config.toml
n_layer = 8
d_model = 192
activation = "swiglu"
moe_layers = [0, 1, 2, 3, 4, 5, 6, 7]
dataset = "wikipedia_en"
Below are experts of layer 3 (counted from 0) of a mixture-of-experts language model. Rows are named router (the router's row for the expert), gate (a neuron's input weights, with its number), up (a neuron's input weights, with its number) and show model dimensions 128-191. Each number is 128 + 24 x the weight over its row's rms, rounded and kept within 0 to 255. Numbers have three digits each.
Before each expert's rows: "comes after" lists some tokens at least twice as common just before its tokens as in all text. This comes from a sample of Wikipedia text that the model never trained on. Tokens count by the router's weight.

# expert 5
comes after: "\n", " ", " 0", ")", ".", " 1"
router:128139149143136084118184141118146124111145169118126110114130084120171135142115110120091125175116104142121160150147105109141137146117119153173133129124095134094152140068081104127148092132125172
gate7:157145074138154067115185138135101124143125158094122115105085160115112125121098167126130106126123167139162121106162178098089153144112129145178157120152143120153093139101114112128103120081122117
up7:107141118110117132130127069108159121113121146095097127117118151117105140107140100145082127191142143106134162112110090068115161106153125134152117182099121152149126083131147099150137127107101125
gate8:095121176114123137140139144110139150151140093135122110111103133151104110126128082132108105156109137110111112156161088121160140124100133127084128121121106130141112129122145138127134154160084138
up8:115146149134129102130117167093119152134118135150142140094191095177129149143126152142107109141101071144135182167159118097118101149071157163151120143142112150135129152130157068059130161119128128
gate9:170153122147124169103124133115120141143145127136162068107094117094138156129108124106131141152105126117162110163109100142118114176109144092130158136118144108115126157149096135144123116167106107
up9:167131103148096154157088144112163111183093138074118101111135157155118135140106146145099152138124139147141131140082118129103120118134135105163107148167158134153084145113108112127076139123141171
gate10:135125130091120097114070126130152110152120140111127095105126126126148125122115093113134099110134146143155123089114131147145163128095162135128137119074133147127139135118099122109101151148158101
up10:131158141109141113163168150069124149129162137198132163140165140103101099081122079169115126130162113113172115130123138097154147152135136110120085107139118137134166150160112151159106131146146108
gate11:164139115115144079087173115106138107144096139152140099102129139157069127150137149107134148128113109179099125135144137095122151157082122143123121194135119148133120186112149114136159123155111144
up11:122115104143101170151131136150089155118122087137069186131136114138128120122140130113102096144096080142156157069141113140149107140068111161158109141128137152111100137116117085117170111136143135

# expert 9
comes after: " |", " the", "-", "|", ":", ";"
router:107121143089124098107138102121181120113149119128156142122146097091115110103083120156110128141119141104135106136103088122101106163154120141170141115179171142125130165102105120116135086156138186
gate7:081117132120133128135130091119133143116081096127144087154104142107092144095142136101092118181121125139148108125116121131127120114130099132166114169140134142127151142110110081161162122091127152
up7:110123178114113143101122122124133142139189127143102131149122103099110203147136077118089134117152078137102110118121071122094136129157101119108113155145111115135116145130134136140134187124105138
gate8:138088155133131129109110108146125122076157126097158116107116106103077127185124116076119132104133142156089107142139144134183121120098098096107113117123137125172148137086131153151163091139102109
up8:143117148123178136157167079125100107156146136129090133131125136143099159155119143058111137160127119148110127123095107195131106146141086122125147109118108126149103120122112176114087098115141103
gate9:111133129092133138115117131118148116121112109134121149135131122092059116118142120114096126128142133138087112153140065101128111129125156080131095129120110188122123127138091132122172098127137081
up9:138112117105142100150140140099127108128109107100131145098133164172120148122065115101084152120121098144102112126098149130152131164135107113088113169144101112155158126088079130150123114152099124
gate10:171147141092128152093145153135181107099126087133124128106098115116120108107115100117126105135159135146116144121110081102148101084152135114116111145128138175105117160113108210127132114162138090
up10:133135128158136107106128147123122120126125110119118157186067124133133148104106176115133161176073113129088119125148117146114149113133129095119125113118107129113129106123118131067089141109145142
gate11:147102134156110129107101112117136123181051104102135123102116130127152127079099127111116192111144109105157104157120127123136105098138105104141134176156095138104111129123067142124160167105132139
up11:112124182103127139104092128154173140121170152112147155146101115075088106114130080123130183099109143122120120101126110124122128109137180111120121138090121142112103156166156134148103128124104150

# expert 0
comes after: "\n", " of", " in", " as", " for", " with"
router:087129137115095102142141127151174109128158106168132166109140135134111095099117123148088103136119097134146145177115117076087142100108123165155122087064160133106110135093099121117096134094142148
gate7:147130142126103111080109108134157117143168130126174129134153121137134182118077151105167115151130109108109145106144130105118131122100141091127147114094160157114127078122126100102136113129140119
up7:116134144087130147132143144082122151116140162140130168175152152133134081070127158107178108151130107114165138097131140153126106116154144145109158108122149121147155098110098107144106116158116094
gate8:113123095193094149117124178136095079135119148115124118132104115091106130123105093134114173066121169138113125095159119131123152122120118118171108097148144179139117165118140143126111144163098116
up8:102098148131119070123120123102120112084128156125111150080100144108105120113108121151096093125139176102110132117134128123161151102090117061129143129125140167140153147153114118095160099128107167
gate9:175116131046133117110118128101145109142098145172197118092120084107111130103113158167151160176107120147114116156140153142134113133102120142095128102101153129115120153148154129154146132097133129
up9:109133153162075139136088155122120074158092160116167147124134107132156152139136111144110140137134172120080108158104097121124128123170165138130105117161142082143117132109121111123194104128132127
gate10:110162173149123128124111095150148115126123087132101125129140133106101131138097129134126143145147137117109109145137111056121098127140169127125126118102141124144139098086207107161115122127130117
up10:089096124075127092154155189132118165142141100123129055091135170121142127133122093167149132170167170111118114112148098140179124144126109093128116169162137121142145080123103106134153154133156115
gate11:101128108143135120072118110145154081123142148167136155133087137108160080159148111142083127123175138123112141142084067131130171139153121098136166111140107133123118086105121114100175153134125154
up11:110113137149137125148116101116144113135096215141160125127117190125139139128134121162100159137127136145135153075147145105137152125144138114146110158135077132132165144188147129129110109140117105

# expert 3
comes after: " |", "|", ":", "9", " 1,", ".1"
router:148111128126130080136125150107137120121144098156125100101103134173167110130100116107102153126086113111176146137137122119094105128136168107141146139137189125072150131110133127117130146140081115
gate7:141102168176150079113147114082094112096144126151147111151117106109129134115113109115127136155112192145168134136117132152113088141116117113158109121119121141063138121111145124159128119120140111
up7:096093141176144111141103137090115117144125167187095161105131103129160155095123128145134125105095129113132089150136114129128143110127106097103126105119134088114116129121155141135096140138128164
gate8:118135130078136085136134100110124113151126130134105125161179169118096154139086081083123115148162135181102097093114115101141112147110129132124109107123136134139150160152138156136127128155168079
up8:125137110180128176102128126120130131120134139089135106113121122165135144132072199115132137137116126140174145165195163121120118170140130107136114160187140102134114142105081122091148131105154118
gate9:148134134115156123076117157111125143156143098123120121136097138123163150126141109127150121131116131145109173110085156149130160132083137135071140071084142161089125161131106089150125101101124153
up9:093126130184120159132118134146118151164137162155134122164126083115149101127146137152154144141044142129100108129170127128097110161116143140143083152204099153110136112173122128118123106157089110
gate10:141090093133114088109085142114154140099156106136118127113119091126145097137165138127139134115118112080129139090189116114091159092092131155132147132151076063105109116131107122143143176116153182
up10:100116113145151140130107134148177135197147151106140116128097137145136170157088116162117174139156182171080118111128126136107182109099126167146075111084133140101134150182130142113129137140149139
gate11:099060127087145105133103165107118112158104114155129133115137181130107113094092126154080127114145116138138099114137148109103204149126127104160145120110133095091085130163142129122079132162131152
up11:129133135154159146119153155110110117101101101113119126118138107134166090173155130113143130104098127132148189135139121150141142155125145163170068119129095088137128167127128130106097102116112142